Experts of a small language model.
Training: a variant of Adam for the experts, 281M tokens, 4282 steps.
Below are experts of layer 8 (counted from 0) of a mixture-of-experts language model. Rows are named router (the router's row for the expert), gate (a neuron's input weights, with its number), up (a neuron's input weights, with its number), down (a neuron's output weights, with its number) and show model dimensions 0-127. Each number is 128 + 32 x the weight over its row's rms, rounded and kept within 0 to 255. Numbers have three digits each.
Before each expert's rows: a language model's description of what the expert responds to; "gets" lists some tokens that make up at least twice as much of what it gets as of all text. This comes from a sample of Wikipedia text that the model never trained on. Tokens count by the router's weight.

# expert 19
Description: Prepositions. Prepositions after nouns or verbs, mostly of, plus in, for, by, during, and between, as in "majority of" and "works by".
gets: " of", " in", " for", " by", " with", " on"
router:091151163136111112177183146179102086074176097122120154114184117120104130144141131169176058119153117153108115133194110120106134109070134155112151141090151084078079102127116124124145089146122142106113215128060113134153093088108136137166136146136171050070066130185190146102116147151127116141130146134147157179125111176133157155111141126155144085070162139117111117129154167119211141091143
gate1:131184157122141145131153188107120129146134134115103139093137157118186134144118153119095099088096158139166135075147171109106176086127140105153142136124158123175083123106170116135129157094152113104150158170181125071134119184177120105074067088092154098121106040126135160107136124127142139158165164103105128168115117119174098148162143128120159152124100042110215069080050104062116137161103
up1:098078119170132078119118095107121147171144113106118164135113120145087156108107096144115118135080151109047056146150082122132070160126198116046149071136059129140144132138162176129098095217178126096138145159088119126131097113096121148160167168136130102162144109153141130144134131161194127141073095114155126136075130136098116181082160155159112128169132107132086187129141187155151083127163
down1:158148112110139139115180103080125175150090125148131124087124171098122147122154129082139177126056119159167157158142126139195135149153160066191172074119116064116103187102133109123088132129096125112116162122130136151134115140167086108084108142196118141132176189078153109145107192131096078091126160191091217140116114130077124129151115127142071077042122114144096120145143121127113126118132
gate2:106129126136156115094158107125135152149155192124151124104128118089174103121140113115142133089149058149126128081148186147157093083156087094093143135172159101155203161111096185115099184169117134121160122117088146099175119118108162131132169131145071115072155105094159133191116072118049134168171125173124114096151090087164153121100111143152115169141142185077023089149116118147139116110149
up2:177107113106088157133097111154076141149092104160104122155135121141082171050112161095121126109139163104091128202121102105170140205151189097170125130138127147113130144084175085123138143156118161127125158130140133109128123155091166129114063088119117134137145115110132142077145220117179108061091193108152108101039184128085113075170156143127105125115106111138192173084120137139129107120118
down2:115101158132132153070107165103097113122180096081044134147133120161148156150109126140171159173142177102105096095115130082019183175070149165143107169136135127127107144126121138135141201125113120112067167095119149084128176077131075095168073118144123182121106172108096113104145142142147157156128142169096117104143131135114144111092196128135100190111181155117125148095124093154138102067136

# expert 20
Description: Clause-subject pronouns. Subject pronouns and relatives starting a clause, such as he, she, it, who, they, often after which, that, or commas.
gets: " he", " He", " who", " it", " she", " has"
router:138162118145096146090096165082144144130171040130063118146148159127126178133061131090163151156127115112130159138135128122129147158166162183182120101120194103135065115100116115144113117089069136112137125139170127097142068125098127052087172139084078179093167112087148146102180155124129052147160176101145141064130121158156174133098142181176079169135136122117142125115118138118140097165107
gate2:181172125099097160102118146157108126071118103103110197168116117126148122049089137149149097170102111123078207191193180174111152047112137126135124128106124096138172170172148119106122099163135128145096098121137153126131141162145124095111130131113111130193135168146119144149115137129096149131088135133118125106105198108134150112144146118245132075095218143141139084116136101107143169120114
up2:186138124107088173173099096126086117160150114126107191140114109132146169079124093127147142148125042133066192199211148131065134095133178166140122113105129073125167183151124151116102116121129189165111108123165145123132157155137073144094143116127139156143149149120070098108093145172114146123094117087142155121138131153153096066149168155192079143086152096114132094162157093124102188119141
down2:070099065123091109147137116113213152104200126106084116107171153104152065171123134096141104136150122106106148118113131111123154167102097101150190025148144156130147102134179108216107113146085153142166138148101091109169134071098169153142153139166123158103115119106098155157134121086121113125121127161125120214124181168088102167129108145106109117105101183153098172086094119108113145155099
gate3:138133142090138124140168073105136103135142172183129136104152092080128069087135171152136111117127110123085147142127122091203151116202109131189144162174134135177173181119146095104157125075103172105127045136132159107069139143149113105084109127121117147094204116100156144090107093104145113136197147150185129137103078119138187164151100129159087064083135154159099148079156166127142105137102
up3:138166105210143105091081122060139125153120104144106168128139139126151073126108122040130140154057121111144106130127118144113117170142117188189139162108159095167131155121174128127123146105109171114104137158151176080078084148131121127084054128133114171085209156084103142099133152153175101151183113115172143107125149104151160141136126109058130108126116140189108092124113193110082144175095
down3:139071146181133177142103166125167137110128077123123110170122156123136078081174144105079105138075153106139115109137114150176114147075082142175183095132154157151136088082108200095158133146088124153163138097136060175100141176131089075194086067149101112172153112181128154102101121104102126163139156108176099101145154114120073185114141101092136123146135042119136113108161098143147120132167

# expert 18
Description: List and table markers. Line-initial dashes starting infobox or list fields, table pipes, and heading equals signs, as in "- Location:", "| Year", "==".
gets: "-", "|", "==", "===", "\n", " •"
router:077129140093078107187221126175109188173079172086096130147171181100181134096152077082181144096174080122139108103111140102122085078113123145140154091144118148117156103133152161096138118083164117073124125153136104102103141104150132163098144173070168168112123164153088093105100185189092087089154142170161146155146126116099162121098122140132115092166074175108118142114103135126093145129116
gate1:179192150141086149124145141128096206127142149082125143196095139185158174135183122152125156086153122140073114087207131106102145122118125111112128101131064061125163180093100091082099150124175093110118197150108103076117162106092167113130134136136109124082136115123150122130133198143151101112105134082140101111066069142098136096115159115123140074163099117117162141115190151109132192147128
up1:201146162178125102076115105165124149147123149156093101197126155167127209142144157133116122098131144109118160133142097158146107109119071139126125108129117117181144124067146100092118130130132086103098232083106141082160135135091149130143094140154126101099063115122121137138146179148073155119167092140110156119129151235076095113129133122087069098111084151160145132151121117126156071085189
down1:102160100094105117150088163118125111121114123169138134122176092119186084148128127067142173138122109157166106174174099092148057095137160201095098127125127118085090170155130122079145088105110095179168121105113133127113082129184103133143127124101155141134155043176149138130093126114115155159107136103070094170129126123146120128157179111106185151120167122092160113105200102175223128123063
gate2:112203204114181161073078107172152118083178116132196120110121116149097068152122193098110121179200134119155140107160168143109131123119111099098059170152189085144088078097127080168094079119141151135131151135066104129145074151108116135095076174161109148146133125144161119062140090122089130126124079098143149107093136125156098134129110115169090104112131148126163156141150116148141171100133
up2:145110072112101166119093169092126073108142123145118112122039057110096126117104147155110125129080129134097137165115143129124152129197086096129136153098116148137070165131084104134146132213063076170132134161159204134140165123134159107160170045185129084127126102085167172171158140093143135102137147094159082121134120141099143147105136135092132130068165101172146133126172170099159126112169
down2:121114182084078070124205113149112174185107164107133173110112188101123161130136156102135125139134084100124139106096118099056105141139128146124134097138124143120164127141122145087141116090116142120154165095156104128109184117087159159114155120108130167117089132108136137138140147138136097101166144213112154206095170138170094127141217088057127153125107149018134151103156092146106101124073

# expert 28
Description: Measurement number digits. Final digits of numbers before units or in parentheses, such as 240 km, 207 lb, 4.084 mi, plus unit tokens km, ft.
gets: "0", "5", "3", "4", "7", "6"
router:180096104107110160070154174116142183065141116104167148153100104100145100138115153123085168112105112119123191162114150192146089122127160078148087093090167067131104126113169152087133161152127140191142083107132142128160153163113185166186107117147178092155128117134126123120155111078127159103142092159188121148084138097133077088174122125171156115118097093192074118098088110094156169082082
gate1:151141101154124130140132111088150139157063155123074140067120138164097166135111093146171108142110174147110148138076141143161122152123131114202143104100152112154106184163133202145170145067206106168100101137173142146133131166092063050137123087133139122131118081134123115141127144082147104169141122141129073136095127183127126062032126151137103077089131073164144168154119175150146147132140
up1:106175122082142102099106136155124095158122103143119133165132098094146063131184199174108158125131059115218170171121155109049122090089195101134056191121147172134120114097119080121128116134094149126134133153073122123108129107171174157111123121133099155119127159121098134153137086109107207083145146161127151146137156128137166170168117098125149130190162137120156095121152099118064125126066
down1:179124146148141133117168182183135072159176138117150011100140109099180146137117142136117135201096147133116165096097106090128136108141114124171115199057163096128109127097155141128092121101118090145166165164109142151155117079164162141146157091130093121136136037161142129105123091104138101124136087113139137137139092098100092086158100176126140107127149157109139134064148096104078115162211
gate2:115126085080146109081105124086088121166092149177119156150149145138098118128143118166102119115190108174153099155083133120214136143188151091163146143146171105111050118129177128124102143122176209124114090164156099122109167144123056126165114070178141129122120149118087130141109117123112123159162108139121107098110166104134078094205096159136104117138099127175103160117139136157191122118029
up2:168128141163115076112112147160159164104145156112124084151151108082110123132119164138163136115101140131097099162203084122156120165086123133155127136113133093137200180150088111144168131141108067123134163084092114097125178087150127119166131134095182122140119083143114144166088160159136129186119183048133131165168086162159056094103172161087126122150067096059120123162102061076125115158154
down2:182107090136148092160072134114113162108130127179113176093087150117094170147141136092126165067171123104110078040091117133139081115119124099104156135104135122156178149141110113125202099147139168128131112143159070154088063096126137116120118130141131195155114182112168117144089177112095115196115151149074192097162167187122159095166099088166150107128184168126130097136089139126171112142115

# expert 8
Description: List separators. Commas, and, ampersands and pipes separating items in lists, author citations and taxonomic names, e.g. Hampson, 1910; Müller & Xu.
gets: ",", " and", " |", " &", "),", ";"
router:193091148116085107178117151137150092155156099110097149135157101152136137093174087121151104084137102121155079114176103149083115164094150163154141091082108118065176109175139143123107100143138112165206130090164102106126166165193089126173115051160182105127158116158100130132144074090182140130135118171105136116108113183152160114096105073091135123049161156094149130142165145134150178116089
gate1:157183149190113120143119141086086116174181147118150092136118080101117079131133111125082163089185151132148081146119075120116062158172139079137102113148158167139143129131141109087101158098123096164149160094172071123186144100148127139126183062128133074124070113147137148134122106115138155109164080180074128155189107155158139142118152101103117120150115122127123143149139097192182219067134
up1:129103173097132173123153098119118108105104156115136110146109175162143083108142113172170125144108087080132156128139115174150112128139200244101196118073136103059116066103129089103108116079141128151130136141096157156091086125132122127138053162167142155082142094141127154109143156087146115129138160145177162080125148119125062171160139187147197174098130141148133107071129165099119104129098
down1:166102111127155222136130100090126173131148106148150072081065098162169190125139121126176150101107122097133141138143078160061115151106138151129152087082168143128156103112117194135094071105129105159090162080159058148139147133169135129090108056110130151134159134092101089115090144100116128139131073135116147162169159157111141097153160116185169120139103160100207141118160080074132098115148
gate2:113109086057131105156137119113139176116153138158079131177095089145113117157103155069102129163125174102148143130123154147115131109072125161075061151156164111116166124133126203136115096142158197121145119155112107115069135080101107093155116153163125075166173183161080155119053079160083188115123079153149070100077161123183173138128124107104102091116121137121153112160165109149152132174152
up2:169079132149129148163154077107167076127118068165144059098163128123209162135158130144092107122065175065121135136164137097147099126163157141238129148101083138148130147132108151127089172116130089142119134099150143159185134099212152118099130106113112160131111156073077098077186105132140094112159126098170107200104144104140140130119087082133119142084136158106137162131112118114140108128084
down2:115226091129192159084149175119117121065114166109139146073104098142082160169089117109132120120186064130129113159122180129165155116132115194141109085155111103132146174131154153088063140140101153092099158106087141146091098123143180135111193140116155151126129140166142145140124156135131142125142122119113079107107190123123114089117123059083120115130144090149042076175155109166074132127169

# expert 10
Description: Capital-letter starts. Single capital letters or short caps starting a name, initialism or abbreviation, often after a parenthesis, quote or line break: M, J, RR, CC.
gets: "S", "M", "R", "B", "C", "D"
router:171137128136141092105076089148136173174194146178137112138101176104176102099182148150086177086132158163107137109123085158127181111101165104113081154086130159159180112125123103113182068125111068084103110134090122061145144075129119133150093153160108156188156180137077118137127118156138153102071121127136149117119124134091144158172172077112178096128160089087133142163158150083095076140169
gate1:095116121153110071140160180061104116124108133102127180207125190071158184132094167193162173138120113137123141142087127102143144137138124118110148128134140125096149189157087105131182118126120142104053157138143150134146077141175142137176174095087124096139134099123127106113159147080139142137139186105165144142089153144121100047072063142137121109091176081139151086143073076085101100125123
up1:165169103113157171140122101219150162122180068146175098051111074176097111160122117091106100141128127121133105111180141141134060137127137113184115100134118114222097080069174145099084119164128144155174116104124105119081134149069148073128091142166145119100143165112148146162108063161151111128133105153123101107114089098167174169175153114148146128153071130107118151108176148140153130133107
down1:140137098033127125083166114140148164159173102122140099124096121119106111098139134078108062096131121115164135100114102167110138121139115065150156168164081087126153117110157117148112140165132116153121185121139088104168077122149153129110129168158195153158143091129170100158094094134152051099118103130130068060133162136140157130137176096182134192110084185107077140178187083142189143119130
gate2:152101131163108152135046121189138148123150070130119119161086169099103162169126119100121068156092162151117143109145116150115096171120132166121135127183135056107200137134115152077115121082093170158159128141131108086122104128122125080110105139141130116105092171111103207105186136133209094177116129143138125104147096169175196132146095149118148073129155214129118104157140109098145147060150
up2:118171137116145150106188172098086079128104148103169139084193065157149135108130136124097169120163057104181080154133172104127145120189126070080136130121107174099048100146127150149138175148137070092118117121143113205131152119130176151169167139107115127130176056135152083139103081135098103102102140130147130146123174079130114145104122073169099180122109129132149147103113176160118156144071
down2:140150184088156109122147098119115112145133152091140157142107158176129115108093205115116062129147091123155150146103146164133133107083116095070118069137171138160163119130072193166114106139136117138118080106102134065184074139134120144173206110071107117134194103182058089153146132143116150118150157132144141132090076159120104080162092134148139110172162142096152158070151158112194136088121

# expert 33
Description: Locative prepositions. Prepositions of place and time, mostly in, plus to, on, at, through, under, often after verbs like placed, remain, moved.
gets: " in", " to", " on", " In", "In", " at"
router:099176131152109135184105173108163090079087122116142093155159118124137108189077097149086076145117115177097137141120131165124090169083070188126145166088202148056121107157083121136165109098173122129154144124102139115095106157188141108173163136113155065109089140196185169073081121092119148157091099118140153144151095179153107147137135168102115135157134133118103107070100122140136158094092
gate0:101123114176123153139139151157137116132169106105131165161120096149145098176100186134130135109094147092216166050120076115088158143122157143200135114108162080157135150138149102149137078108182190117129107132140066085136137119157113108122110147175130130134132088175111140179061081133150139083127152083160145096150092126118103142143063153106060065145104096083090057181128129113148141129104
up0:086113124134096046118112099145151114148163101144097102133144127129147077110095116094091127134115162206135217077061122133097111160118172130142078113112140126131066177132139084154130042091121131101137167134096120171140119124103141122154099141136087172110106127138119132150092195175221164126151174155145134118159086121125139107098120126131119142131113146139099085152164167071217129170140
down0:107128139111121139168193185160134114106116111136140134143132114038143107142146138129137119143112155142141099130077118111015119146084140085140141143082140150101128113127128139139176169099099116081127105087131183118227126156195175124075130090155146113114096164100131129123151178142146069112083092076125157129130134142146162205146087188104153096092102172076137167079139140146140154112113
gate1:126120120140115159129124166119155154137099092116101120117126144153130134153182163172093167179098107123146128177126118133126145135113149103148140115097115144113098081060136141149164139162112147105120079137103222132099125126069131147110060134139144130130105102146103130188110158147199130106088163163159162139095161124037110053134095147044165153207128073177160143088090156084137119089094
up1:137109164136120129116115110121143117113132145097097130098101128114131118079147070125130105130154175104117132099105164124125146120153164144127103105122124072166163184190149104117126140061140115175108194144162070132129127120146129170115141135090155117157152159147129131094169025099061149142138110126151094122132108113170121226139156093101150105004140157142055151181161122101144142089176
down1:151110113159077103079139077078081171086098158126097137112121151124096103155137111131150125116131124112158147130168120178154115095143120140174102099107156160171148152121136097051084134161170161063134164158137213108107125109155139119168083145153172121189084166103139143090046200123087148148153159109073123127138201113163146092132145088103178112120144064127129144134136162081138149114088

# expert 4
Description: Year digits, competition names. Final digits of years in dates, especially schedules and careers, plus competition words like Cup, Championship, Festival, Premier.
gets: "6", "4", "5", "3", "7", "8"
router:146133144185169155119108176170064172104205125089158198125136137072075072151188117176104172115158119092127086165072099123123097135161165102073187109083117103108090128090089150122145180159061087145106128123142091198181116109106091121152123132116176136147108134107100074120083144155154128093108111158109086137151145063125085135099152119112134120132163138109125150132103130155143158129141
gate2:117121150097099141200149137132107112124204124164104078086131122097141146202141130156143106166097144172137142106110092095139143140146097122134113129128097106127178089115098135120140166066129177084118119159147144147063141060212142139162162128149134072062107121046160142145112152135144170143183116149077155146136140109159216131140102136119161061151124121125136099072133137097142118061116
up2:163094084103113121090161069153130106132074137143152156152109154184148132079092062094106121145164066112133123153163115130139098094114116148120104101160159111105088171164158115104135118152156131203161122115075159090120143137095152106083114163073116177216220081165144113129147108119116107153121140134209109118121084148129069119130124069132110159107156182129101135129128102189160162131098
down2:139149187097147115183180123206189133067194131172073143110149117091150142109096114101138121132157144091143167116098141087141138110182160174165063120138153138119145066120106134121065178149132142137148163138122152112106086098157117075141173129102075117109056112117110092138125127092125106111120140133066126119161138130173089155086163162105149145156153134112137105118042069092123155162180
gate3:169156105163136100086127160104130124130087119177154160098113092144108162045104098129173107103187096189057152147165118088162190131105059107192172107114152133133124134132168111123108111134164091065148162085126167085153111115149209129119115127073124130118178071072147123142100131116188098157090134150096145142129118075090144158144137145118084107143120122143098113153174100144091116108180
up3:067126147096116101150154064100107120094170105123121101113164104098150112193117161105047124159143166113188115137126147195134127115171131104127121159137134148131143110147102070114132115085072148190147084176101109183098189126187084155109187150149116125111082139150142171088159111135151135099168100125152049119076130118190126153133093105149131159118097153187104122142085128160176128114077
down3:106149142162138170134153128086073130075157086094114131099100141099089151144065070149170108132149125128133121157155067112122117183129150136182155163130146125063127114124118104113127166163137114204149126097149130126177166077114117133124138111086074163144144118059149152130079158115189169072125062087097076176121135212206166150110109138108115177109147127146129115083159131167126134121150

# expert 14
Description: Clause-ending commas. Commas closing a clause or list item, especially after an introductory phrase, plus subordinators like when, whether, although, because.
gets: ",", "),", "\",", " when", " that", ",\""
router:154058091153128084181120111129112133103187109143055106183158147136148162115099078124145128147122118162168106078149152103132137170127182130148182098111079124153171110187076139143110103112106153128126137086122091137137150141111088085184102162152179166164155080143116151169172115082133078112081102089167111121125139134122106123076128115091105156081148168121168138102157110157199197137060
gate2:138128103143116155178121099070102134129192094129083145160117086129084127166107123234101166154153113113092147110120159180106116132150152157069147074095123092159109145124062117152149111136120121135073082130129109156166064136139071068127097122119146176195162192153102119125158154160104078174138108137134122134096161154175192134118135103121105133135113103092130127148071192167153135171105
up2:119214086175111140132162183118066099109082151130098112146195121130066109161161105182129093090104114064095110120143151128112142085107145159091147118140160085112117153101136171133154065131072122146125119117055078161078100144043131127132124121102146106128169120125104152155149167113086095113163082119138109102175167133187111115138111162167127153218153127132140112152107143126185125158120
down2:145090176131111079086110073160118163119151129136155111134087118121170153121117102119166119042125160131155107120114103101095124193114157026155160165178173127159125148189090095111121128130155141069149164155196122068136134115127145099119125164144123150118105126097160105096182105139182105125117161138121137115119164072155115124115183097058096115082145130113180143170099146112069173121187
gate3:105107147117112175129109131054136150164148111108124136086160085130161087096112148099105131105130150134086157116170155095124078120160147164176087120101124134152127161134078084154145166164165120168060132162192135117114133146148132086149135147177061152186096098127159085114134088115129148205108113101139151109133086145139223123168117045109121120093116152106128066133138187159067100166144
up3:098140151150181087135154108130120083149145142146109135138152132131122096109111121137167118128193155130122089099182135108117115104119157165146108098090162097171117161136114123113107146116120089127094113120153118090147152111096084110144119126126074215146096090081101140135172129123159054192196088109086152107161087145209192127105140085172149165093176123045137062134156129192168151166108
down3:123160112134118144122159217097153124124061112096098203224132130137107141137090132134138164132123094121100123134117073140174116122097135167160134057079072109167134107145126117208185074138094089103137114143115096133176094100091122102071145087103075167130128111099096112200100137187158137121195163143098160125169131156148162093130125160109129149148125136110092139140082150111107159132113

# expert 26
Description: Inner number digits. Later digits inside years, ordinals and statistics, as in 2020, 75th, 1956, plus spelled numbers like eight, ten, five.
gets: "0", "2", "9", "1", "8", "5"
router:151065176144149091116164116146126130138158109119155168161121127110129085106152115072138167113150075141052142176096093092168078110119147096149070148180073158177094102116159136111092145171158205122121148211130150105111101086122108077130151181143125184175111072172144088111110136167169106134123117123108068108134167107109123144130139151188171095103093096085120156146137107091120165119160
gate1:166106153161124106112093166109144125142098122130130119123161082134184161144177099117104135089095150115125146128157181119087074137069175125123117114163166084183164212113062146156116158101150119133134120131193086055121116123149096109098192155148059199133131102146078103094146097058157117129113124113147115166131082121206140124115113109149090138131118107120115049150176095092124113145104
up1:090123114143111155082125118030096086137186034138115147137079126153142146151122138130082139124116149128192143157159160113119144141138113134193096098148200115106104116124099100133113102111123190109082237111154147126106107186202129127100165124153088133142113107111109074103141093121148174143138079134110105105154150147188150158157102091124131128170112133154168107109181108135158119101075
down1:114161119126137108101133117148074158114121134100170136118204146116137087167130164063154132182106079151082136119070113110142110097146158091085116110120178160089087161090159142119086095129118124104160139120101137108134105139148148172144113092156149100121070151140117152084145129152148103114093072205188122097143165115142092135108092215165142114189087172089116228117149145090166170124123
gate2:126120169091180103077126165152191098138172080097119112096147143071138148175088105119088159156109104106118115165185133138113117121169144132150094115135179097109094100128066119156112115104150129137078167141127156166121167124185093121213165108081101176126135187122070075116149146142126114118091129158150085161098170078196168112104175110113124103173172170110173080119123144091148122167122
up2:139153119167111173166134124091107167094066158181153116184075144179099145115130149136166111084164155124128153060105112159130154138077132146098163209111113162116162135155158131093148150113106129145215120131121102100110087116091175150074114111129159084102116104103152175170120092127124134122157147135098168073120069160073080171163075124147129142079098064148079172146154138157109106095140
down2:091098150169095113212103160107107102106146153151088098099120094127160121126128081102170115102129150154140148149070103129158090135112226162103168117102129166170114187178095184089113113109135155183164145128143168131166128105129130161179169190093063080090135101072158135127166092133075137127137140095139120109088221153168094151125111094145133134098100122129153112105079110100145106137136

# expert 32
Description: Table cell pipes. Pipe characters separating table cells, mainly in headers and cast, episode or results tables, plus occasional quote marks.
gets: " |", "|", " The", "\"", ");", " -"
router:166146078149157083185134155069122082171065163086123131120167109145154150084113076111131111127167108180167101140108109159104180190135099103163190126123057153184169090105152124185083113172144081102120117086094089150147189112110116138118075135125166124115124128089102161177160134073120119088098125131116133138078164153129110173127154156071106161093105162091098093123120148113126174114146
gate1:116211154115189104121056183157127147092163076093215114115128148144150176161151135172056118142104153125134152122112156107090102087134114120155095131115124102163107135157146120106092132111142108127070117140147139147183137155129190150081111111174108128135137115117137099106120188069116153103097127088135094159115135109068126123139205148055123089136111078145198083156165129140109157173139
up1:140184131174159129158116177085098131148092146121140156104152110158137147114093086164111056106108115191140071159148085120073153139134151126162182064115091166143177132185172146117069135132184077111092112097107078109163216102095110134140100123131108120119140132080153161127112135097146144160111157114076110170059118124066119131130156124111105103144107131108107142121106140122099194193186
down1:144134101115182106103105161093129169130133075140170138119098089181138177119113149136131123159117132166159103066132170126196151167140046068100040161143122164134088094105088112179157072147134104168114102101092177160119104179166096102117143086166094140141140059103165134116127162093122126110140080099134096106161111110082112094139150119091135111164140148151202118152134148081172162156147
gate2:170168154132160149095089184136168168088113108116183084130126143123144122183189133153189126114121127099128146153099164106116157118135123147133125141106108052150142100161139104120136141182117088100099148109104168153157157100125120115125077144155130097068119143098156128156184173109041127105100117044102148169067146129104171061129097106105090127105154130090110041073174146165097150131135
up2:123146151141199103071084161124183164143152111142181156150131115143134159157165143177177101139102152082109153105139091074118113154075070132076145145162134128111122128175097167114164048175140093077095143128114137121206141102161159105105122150088146118145142156141178108146173183125092131106058169126121151124067086115141140070145095140107146078168140151139114161064177134128130085129134
down2:148110149170190145110126108138147111130090166128161137109132111056152114100136161176150133118058145116189116190108124132092080165129149119061169160092139156140136132090083136150087146137169083136035123125063110098122128158116111113100108135094094088174139143103131087072105067118187125135119153163154101118076126163092189127162170102185147171101178154162129146167169113099119141110116

# expert 35
Description: Digits in numbers. Single digits inside numbers, times, scores and chemical names, such as the digits in "3:48", "44'", and "1,2-dihydro".
gets: "3", "2", "4", "5", "1", "6"
router:175082168150142136100134157124113159153157101087173109164124100124155124185149146080195172091165077091106169145130096139126141088052083140107094118141103102186148118076161156089073152169130140125150099107145187129157159117139058142130121148174135144151153114118111112148110189124127146096165138165131193119148103133066167119153148077122165157057153100085084103117119154074082140136167
gate1:166106089225089175116123109152204166064119161114150148135130125089113128128093151134121147092076157167148098121123149149178081120104106119139163100087107149117115130181148093075133168075132124144127165109121115144179174099088091132113151120126130128155089211137095174054122106173084103163101085156188167156074124061076080123122137120118141098128140126139105153119142163126134084147146
up1:125129145219026135096098118132169177112084151129143163111185150121128089107104155105141149112099131157121074129086132162161094122107097174160181167075134172128071117209168123110129115111133114110105138128120163177156132106096125129146158091130178106147104161097106122130126142169101156115078075162150157104121150122059116126148141085072158123185127077124112164144152164128109059161162
down1:178141127183059156136124144147077190103121086103102175152163153096190160136178073137122118111154137184074142135120135165106167130132122089077147116058151125070105080123134167124140158109107089147149144118123092112093124159112127139134110160112091175141174148099088106099120150090179148100129101103097145170162126141077089075102135077109174198148078117179138190170095135127121109093109
gate2:129154100100090141152127185197155098063079035117120112184115111112103108095114156162184137160115153142102076131091129144089118117113089126161102129155153142122139136174118200114106125127131139146090138131135186126098105119185097117135125092127131163137104127084160111097157173119111118060132108075043164133136207172155178151179138084146154133086144118138196131159152171139126102114117
up2:116082101142111169146113170198098159066123017097161156174114088128103108102116129157142141133136159148083080160102121141068085164115115173109121119182112156123163143164134214116121145128148129136099129110123117195195101106132102125173169098135124160110113132100138114115156142160161110107146104108010167176144159143133120136096139111161136104049123078144148157148121133133124147111121
down2:144115091164134127136114168122136169103164057071147194156157099119149167178152119114170164121136137164052084130093120108089119081066100163116124061128091099155090122087121115137141083175173100073090105089152118126158073138123117135147126121123133217160088139122133106164127187154125104203143109145100161101151175124108103104148185148091156178142138107133119115123121156062107109151155

# expert 39
Description: Closing punctuation marks. Closing quotes, parentheses, brackets, semicolons and table bars ending a title, quote or item, such as "Detox", "(46 m)", and "}".
gets: ")", "\"", ";", " |", "),", "%"
router:155143108113151208178147176073138146109105143121131164142185114169155139133084087128116156112081106154093178098146093109116157177105141187164172082156058080136154125133110151145093108114142101142147143063120066142152132192131064171147067073099169158137117168137108183192106181127122133117153148081116108134118117133100132128120128075106167193095107126125134132128103108067115132152097
gate3:169096080098148126126119158127126146114082058199142132223126090130139153128139157134111090152084208069140178101157109124148090185136142141159110130084118108146180087171100152086140116179144103104128152135100126097119098128156156121133096108133174149132160111059112110122137204120081156145130157152145114155103102125160211078093128101082126118163120120153134123046134139123134099135069
up3:142095098159156102134081153145101161187097053197165149147133109156106216111146170160164094121129135107132150099163081123140078174113128121134125118075111156145183124159105149042132082151114135043136171151135138120131117137143144138148126127138160113109150104062176113144133161091062146155134177185095123112090095122138152112096146159168101107132134091132076124071134162105112069150092
down3:127142120113179166113155120119147097111122140174188104097167053149134127186173146100144118065100133101140162113138103071164125121158074065177154111131093172215140157125112089068153106163133068133176120116150099115180138071137128138070134110069132199138091108082182128126118120112094120105112132113170082103179111104199131105123128151114100172130137137160130101129083142144134173128135
gate4:138146173147055144155150121120179069157174093126137146164120130170104143154154116175153141130152132162115132119084135141134129147093139137124132088157118136156185085109144119108071110057178077094115156159091116142170114137098106143155137107109151219077128120165089118136158142132140086212164115130089181158171192125062140125106201134157089115093140098109156123129139064085086119088122
up4:092197145099113127109051139126064176137054132109133109141155129144092209117138115083175111136123183132137105161133098172115118155089142145089167152087173128107171139084116089168166092125119129122121101126149152179129099140114139127064107173136121110109156154109135125143134117159037116140094126136109120059119088118164146143108118098155164110197174195120082146161116184134135103178170
down4:159110149182111094104141066180111137111138102088170145140151172119184044104160138122120090098195091138114154137086112075118135179174121134063139124216122184159156148132099155114137143116133134091149150151109157135138161165157158137104156057088119118089103116129157063128077142092122163098095103142145115091106105115109156177107090173112204165104098125108141121145163102160117067132132

# expert 12
Description: Copulas and adverbs. Forms of be (was, is, been) and following adverbs or verbs like also, not, repeatedly, became in descriptive prose.
gets: " was", " is", " be", " were", " been", " are"
router:108075109141075118084105151090177175102136121101104076082071179165120165131079121066129064184113181086142176085151146146144091150168158141182115123113169147145102087118159105152104084063163140157151138139143131098151114160072109151137145130089101141112170081188155098077145082096127131138104161162198139112152101088166129163154131128104113144102095133185102105090131136125131123176149
gate1:101124121143134160136100095075143125129085180139142166127092169123124106141121121112066189130120156117192199120154120127112091118113101088085127145140162131152107155092164146136096149131109126089092119132163084136127098140108165128114118073141105149112093125162239094152140106122028148150182110099132125130109084123105074085191164129189102135102122211140110096174169128120086152152172
up1:148133127112101151149219124153063144122123106134136157069162119153121085125126114129095175137127168134105174088096108121120098158125068069117038104149108113118148192116130116122109195131184125104166131098174192121124210138178160142114193113143157100102084120096089098166099122095071145138124141150114091121136131125153087105104164165120084154081156120180150140088133150177116137091101
down1:071145133103149159189117112149191150077144139130102151127140139156149138130135099122074079173107139119147108097131123095081129140129105140076157130142170081123156135138115162201146146160120122135096128100113145087073050129132160110133105080153061166141149126200119136184093155113110118128098148143181105138117112124098055099154105167169061184087105114126194117219099153152098113108124
gate2:129145113146103108114128108106163110099079097126120111165120100126101173118113141143134119115068122163219175142160171167081189124147123135098154188133168072156117124118110108126135125132136123126062145148141053169154049115158092153104159117161116118107170154160194158122134111121148114114106105139116133145122081119126152124191194119084112078153134164150048107162112076103090153103040
up2:098117103161178153133104127166115130166133121122162121076125177107144146152128166065089093138111139157044081109126126041158065154112117126109082099167111130137112099139142197114147126121134185078158127170172098124123154152118141069172136120117130111188070131101088119062099113161073088108133146097134105102216145108160110172117149134151129119130138057085161159174135142151142120145162
down2:120156161148134198176125161133177110055128119094119076204140114156130140140080102117042166155123134150103116183160179104112178145131107135092143121132096097123082082135185129093112128093164149098175164074175099112158097144141182094150125107086115071163146116100127104124079125089133099178060083131139161122143181110135084156120107143164106191131123117152113082153165114137091128138140